config.toml
d_model = 192
n_experts = 256
experts_per_token = 4
lr_router = 0.00177
vocab_size = 8192
grad_clip = 0.5
dataset = "wikipedia_en"
Below are experts of layer 5 (counted from 0) of a mixture-of-experts language model. Rows are named router (the router's row for the expert), gate (a neuron's input weights, with its number), up (a neuron's input weights, with its number) and show model dimensions 144-191. Each number is 500 + 40 x the weight over its row's rms, rounded and kept within 0 to 999. Numbers have three digits each.
After each expert's rows: "comes after" lists some tokens at least twice as common just before its tokens as in all text. This comes from a sample of Wikipedia text that the model never trained on. Tokens count by the router's weight.

# expert 110
router:429535425507490487509551487478497475536497440502486467541486517508511493521477494468556560553557529500498468510595398465514495536491473411485566
gate0:527428495487516496432471563461555488489522442473521525474486464506542527482528501576502565547402434492561540428498502523510524545462570532490527
up0:483539513526502496493546515521518510430497539497508478523396504493513521496478456472508542540430411585525462492458473449504516520497543474489505
gate1:540542568418534540501532530521551558479492508544505594468431503468436461533521459550431434487503506549510512512470487508499598465551506598573495
up1:488517565467476496465440504516487551520491481517503549495485449506545444476538487514541532500508525519451632444538458516515607506463517474518537
gate2:577495456557480508471505518503506500418473514462475539404456518468497571443587483520511444473494523461531500525391461500524503489565463445478501
up2:526561391553460508515435494526423539477512468476552538544519493448491429453510503528531499438432519476523514508490512461452490492482480479508491
gate3:452461515433583519492457503477500522494528486585502521513449581550523498443597485428554499460502506498490541447533512539542559574419516551486431
up3:480497609510531520515474447590489515383521458520516554500524520480469541448537504478520525511468527445484494472529520556550558527445571535532506
gate4:422501439478502513555516503549414483559525467552541475529496512536403494448508508532460365507488547445540486468499473456531488495436508506514425
up4:490556516450472547493535517645513554437486558584539517500549484516585516500525508494462482459463514453560584521507456520526482532564527481463482
gate5:501436544524485481527501458478510463547535524422479484461484516525562498561512422455405425439481493507431445470533426499485466506499488455533469
up5:467481541501438507447511414537471518492451448486532481548470425476424495470562577496506496493556469493545564560509526541505510495540493554562483
gate6:555560468455504505491568469465444470512496464474483504446485522399552513463426495491465469489456515516520494561479480560499525488476486522468556
up6:563440519445530498498505537514491561474489453474550506460458524487542482488520565513525588408556447533516470471505514454543497433520504519501488
gate7:440454530514534544466522516514515511478436471507535511590474551528512450455528551470431487545575496410515498480467525491528541471511466518516509
up7:486505446523547515491463516501522515463452544482519536426609475481492521465554457487484494477405447522610486526585539453484509517563474557485512
gate8:511482479475437487487511480490500478516509421498459535432462452499472509515518485489471497523397506511465501419496501383487433471528474486529445
up8:450495477519438449470506535496456515457462447505492440550537485418495549454501516448534517552461509474445533563534470524461496444488563507513443
comes after: ",", "s", "ing", " well", "\"", "ers"

# expert 253
router:457470535429472518502560500521493518516462467560547515472483508496456470567480506437532490424486547489513464514439530507522585495517420481419435
gate0:498448518558496588440449533496536482475509424468511477578478479505485485556566490512480494494486461542516532556458594558461545556494583439416513
up0:470428491510555498440463515482507489498519541464494477504483471508506459480515544499498556500580493580501450609512470502539589506506551533465464
gate1:577635521452460519482571544504522459483510534512551501560552522522450460512469492521494493581549496485483461513483513561462583505454521446547491
up1:429558511454455485527507539476558454507527532504496501495468526523468459534477488499457517537526538558453568478495486460494614483521497438445541
gate2:479473433492499502559418453445543512451497531402524545458454454478499570440540503488505512488509495479544556468469465558558556465458500529468519
up2:486464417467509519564404446456565472469534525434584549519493465477506526457509515489448506509458557487540539468470488492487533433463493518526441
gate3:437472430417502500458511469489562499491561524577489570453517497513513465488446449416494478415502551498483491561515554504504529545473504473420466
up3:455462507528533470470502478490492499463515447493493589536507524434487492434480431512573503539498504525491462553526574514512563516469567451500493
gate4:480422512532533505512486524518431474517518530502531484500566534532484487540480517533557484572484472538534501467484485461498474435503523481539481
up4:515485547474461469426482434554592567479480535508462493520488489486501517506477500547457500453541579523507573443514489502458487530510540500532541
gate5:511524510524486463532492510428523535514609476472534558467443469444496488533533547470454504487523531487416409573512479485525532499492504473530502
up5:483459490560484530447498487610500487501424468506511489560566454563467526495510498517475427488499481485544605428484526603454482489545517506449461
gate6:481510449462485481478539544489499494546475468489575528440501464468545529495518480549403518470443500541492487495488500481491547516522547416539415
up6:581427460469529430489574455459491469421488516482494524491506586463444499490500579532556510495418514493493463502399442483482524497476477513535491
gate7:567425524521519543503461455501488505521496526495504481553497540491522464471521459461500544534536487484508499511445463457558449491528543503556482
up7:508453512504513527446507538512472512459465549497463521500508545505618478484559490513527514510516504551502512566485525491489479468536556552513467
gate8:422415501554483523505513534474478470517448509535527497470501513386546512443559491562432488473473504481552492452524511476527478467510469479473470
up8:500532500453438491514507516489521497538451476485484517495522516547513516436450455518540551464511521472442535514498526523441517550478531488469458
comes after: ".", "–", ":", "/", " Mc", " ."

# expert 139
router:457471425532505448578544531519484497498395480459502544506565480511508492475464508495518507507499440501580510526563537477529485476493583463432578
gate0:509401469524456541457527451489482544459492416506547475496451464504542501421545415499491546525545475538475533421545497486488481424535531501490554
up0:485501489531506511511520457518480541523515524502497487549568460571474502413517550495498597522562496536459450464475465440577484502547554505430531
gate1:545475485523503498513523499472517517473479478451493460541449520465450515461482467539478498516477576567529484512544546512538527465566499516572511
up1:486532479520518480546542465506547517490408510468504427436440481464566497430501462537460555499532545551495529474530486529518548520538474496480484
gate2:531430483535524532524475521505523549475528443466505428439467509450492525448486462519538476455491534485535548548416490518497529459481435487462512
up2:590469538413507502539449479410487474493491459461549450486512534508537484465479459518447433508479508488506486522481414454488518493525426573443437
gate3:499503501552505516524469452507535505490439461535552475491441501560542443468544524486572455465517540552473467520550537514513538487409554491485473
up3:484449583543535522474523480575442477437542432433467555483491466392481550467560454568570499525533532486491441430551572476475524550455515474515448
gate4:466498499558551444546592518508526438496572452531504472499512555501427517503515505508442436559471495532561412498547507498515521477485440503545546
up4:496573492441448493526491472511552575503450544473469523433523471526486442524527475506553469536565526512505514449502489478440480494533524482482486
gate5:487459527514464553509475500476506502601603491472522452423530499531481522533519480499492463483490463501473480522505448511550491489490510501459487
up5:518476498531477467446598477548488534479464505515447516539449474477515521530540551488517474552435534503512509482503473531427548459547523507516537
gate6:508505455509521505522554517423523505530510451482493507514540498453575493460460499613505558480449489495565534469423478565601508510441482474472534
up6:489483512407555576472553432442474524476546510463478435436542494477490465534540468504579492474526545488483482454527436511522446427506546470510511
gate7:498477513442513552569499487505482505536434442579502399583499519455527542512517503450488521460516483431438520533478503435511501464543513451496493
up7:467541549519547480526409569579506530500487479497524515517555496499603524515546517494503491508478484503538507566485514470500520538563563502510498
gate8:498515547459553526531465458545496526560483472469505502421479537476450504538546510472491442492485465516536509454502472497550448522502465491516470
up8:509522451496403501499563495459570509393477497580474496555534466467560523485512490486446489490533529482527456487484470462504587456455553488558466
comes after: "201", "200", "199", "202", "198", "197"

# expert 151
router:457443457528512574564432473487571536610506523501515509487500519475492541485506518423437469454536429459509511463483556524491433524544492458534474
gate0:550524510544509490479568522450495554542461457410550459494517562488561494465552440572490493494484478532523491457447499526536500431488551518564472
up0:534481513493554434444477532441518505509414549480547487491499509538509526473463439486531576500466512483533506519483432510539514566549566467554480
gate1:578546498525451486497485493486483556498453475487537524559533504487477442543495457563562480572479458478502519565469562573526537448560542524563457
up1:497570570498471468532570512505534426508517505490444492497412496488505467538433490615541578498493510465481531533523480540568586495489470511509479
gate2:473422449464478515562471463475567462525450512472593518432494554533528517492468527446537479494468559553487487401423537482486534431452515496487477
up2:471490470563509503598428535515452467611483434499567587509516495563505436514482455461424539550485528488482459448473542464463437518460537536481487
gate3:486495432452557502462509464490475474483557435555443515442452483570470441501538484444503430521489479534590500553458506509465583445475494475544480
up3:482548621466515526516488490551466492445454469462560415538456480486502470415529468485548493462451546481501498457504453471475519498416538447517541
gate4:400544505505487444527458502621443426503515495536587547491486517457426530479461489487501419566486481537518518416528469461595557473477519435570519
up4:452563517498411465483515524605536554502583558503538513531533463526559525514518486500493457512480573523461463502472485490556519498520504417505560
gate5:466489517509527489475549449471504514497447504460517405459514458462532569480495459472483476524520435551467474519527460506489477487509527469496501
up5:494438496526440517451492501585533541514537473553490623462409440566456462477485541477467544489488530438537491493484502474510528503491520565484536
gate6:515469476502529541477571513428486507471455440515529528462500571442538559488500504565530502461527552514441512548477496562529533500439579466544502
up6:533489518499494437464487467557497521461502532477543502515559505528464409536521551506502552495504568446516468465486479429510489435503396549527476
gate7:467397546526528540531524515519553539539518520479489433476551549538542501565606483489489516536520535455520455460483519506450524510527483449578453
up7:508484390475541530466442525534439517522422494537501533427591495560513477474569423519499485509403494480527518541563527546464477557461480566469441
gate8:473490474499507563513543495524537481588498474546519516411477515520520583497513509520456433501421461556552521546544621460571510452447473489554478
up8:484585503541445521442530492522512514453493436488490490554493469547535490436495478501486554518502515516485487443450493550531543505507498449506471
comes after: " the", " a", " of", " The", " and", " his"

# expert 25
router:518505463512493521567535469616518525515493583532392482524480459474520480459471466510423521541514492523552538485576535431529512441472527489523510
gate0:550447507514416520452506562474485513448483472436503497494509522486531505504507479544541561490508446524507516455487510516442523483515548497498486
up0:529498498465524486422466481510504466526522520450511532573470533540563500481486540535452536549511576545516472490451459467551482502446477469461502
gate1:531502541476509481518506545508483524464484532450488517531522490476433464522563440484510515567485450526526524515487527482547585441495534510530483
up1:478542528460419502493517482537536506497513573510469495442515472530520516527527524431506480535485486571512599483481480494548578495526472409470553
gate2:524492443580499549534510479470450484504488492415513507372539516506472529507488469472499552487524527497547579441456483554545504461475397478487509
up2:506484444589445468545414517527431555500514449478490469481550457504490454457550477520429502511471526437564442511474518486512439515366490517486494
gate3:488476479478522447512434450488520462513470505518487502589455550470502522503491480457484526514543562507462502524423456521549540515474539501456479
up3:521472547566495485513511489556522495539534430518450536443574513480462476465501526462513461480481475470556538445489471527531628463504544499467551
gate4:463410512541488510554541510474517454546547484527470563462499508504466479421535485528468412560468481510469483446480544482549501434420498462494498
up4:422496483436438502551550454574530543535512560498430582441495522554517446463503476476466410457510485499501520468473484511551461487427459426452509
gate5:539477571518458546460486517503463554604549479498564460545488477530524552495490461452470517514543484517408481486495495403485492531527580448439485
up5:467503501552483537546509467509563433427462509509450503501480467453467481531486546489466479478408549441539508467506515543510520498507463478540466
gate6:564445491388521554487532531509521507549505440509541513475480498452538527532504479509418510464465473536465546477476471547591551523465547425499538
up6:492511480529570497514481551401454533500509517525501508546481564519451438472490574582514582517531502481513526477533496398507485426526456533521510
gate7:465498509432519531479543478530484485467528460500517500590549454399550532509534474474554499556578519512487468528514466451441519478540523529488423
up7:503483497543538534487513512516502496466473555466502473518450475468464527431576483513446500478484468549501480572466498477516510561512487643504441
gate8:526454489488510444513558512484508492548459520462586498435510515469478501476565485529485391425441537553540509507533542518512470553472531553497449
up8:488505452538487474518543512487480479473481507514529532497519529509509521485472484562455541518469497495531573433434521545591453532505532474517446
comes after: "201", " United", "200", "202", " in", "199"

# expert 96
router:453470490490515450503469485497495518491432487485476459494545451489508513478425576544520440524501527474566517537502557486501539483540498426448517
gate0:476454505519568530504583513464593463553548507434511486470498564517569503496535496527533532483487412544484541462456472563503448449493579516523515
up0:456482457438525556504576523521563495524527525439508535490507492523519491500536517442509564515473471569474483505513456519567488428431543464417502
gate1:501513498455508413474494491491475540421518504407508520553498491457484495408568526501513499584477476559493525516493546492452553471541467523483542
up1:455513491478509457483483442499551506465526506480473527538492499557516500424542474484502513566454474576453609430527499515469601526497453526467540
gate2:511470395544442488565475528500538526577491472436513551429434466499435470523529502443480500553479492446549535542498498485522488494426485489482513
up2:515526516477508530529463495473436507414547503446508516485543538525520442437497474510415465470505552472530418481519482436517504460417539524479486
gate3:483440509470588508446493491478568502562517503584492499515529530540541504471568523441517462464462465527488477580493494534548584522483511539455504
up3:524523565578534553467527458506497442490534468499485524532511532498449520505510480508568479626476576510504477497503433542507554556442514515547474
gate4:450418503559443465550546459499456515540533538529487433484498523491486493451537545469496440510485497548541488457526514505514519520474452516491508
up4:479462545448469474468461412535585569429499561551481478472526443511476461488507500559467458480480523520567546487446448498500462501502508464438529
gate5:475515503567506547475498541557470565516534485470488483422521549530597479518514514504473499497497510494417363491497457545475489485488527506529400
up5:490408523498418481508521414473548517511450471523511507568549444478401541448465541479496502475476517468628643498545537455542505482507492445500501
gate6:436460436556411518532588476529509505471481425503474557445520480493514451444533480590483515478481485507511473440414467543476589408487477423487517
up6:559536519442576475444551500458558519474531571513489498539529571429445552486493462517476543507550555404522524559552403424484508485539490496503449
gate7:520494504506517582501553475500488531460474498445487491549507515478535471491568518450492483447579502524544471529486517461467500483546443485503543
up7:520473515551570567514494515519509560475472516513517531502501494496519521444571539499552509379489498496553487513523483481444454531523543557498467
gate8:515449481525493541487515530486540464475481512503508511442567530451546557464582495569509480493497522474525469455512532457495499473572439585480518
up8:555567434530451507495524462493486493438428450474536486560559498518515517487502455589494527468470505493509554422463493468529457480500559455533455
comes after: "200", "201", "199", "198", "196", "197"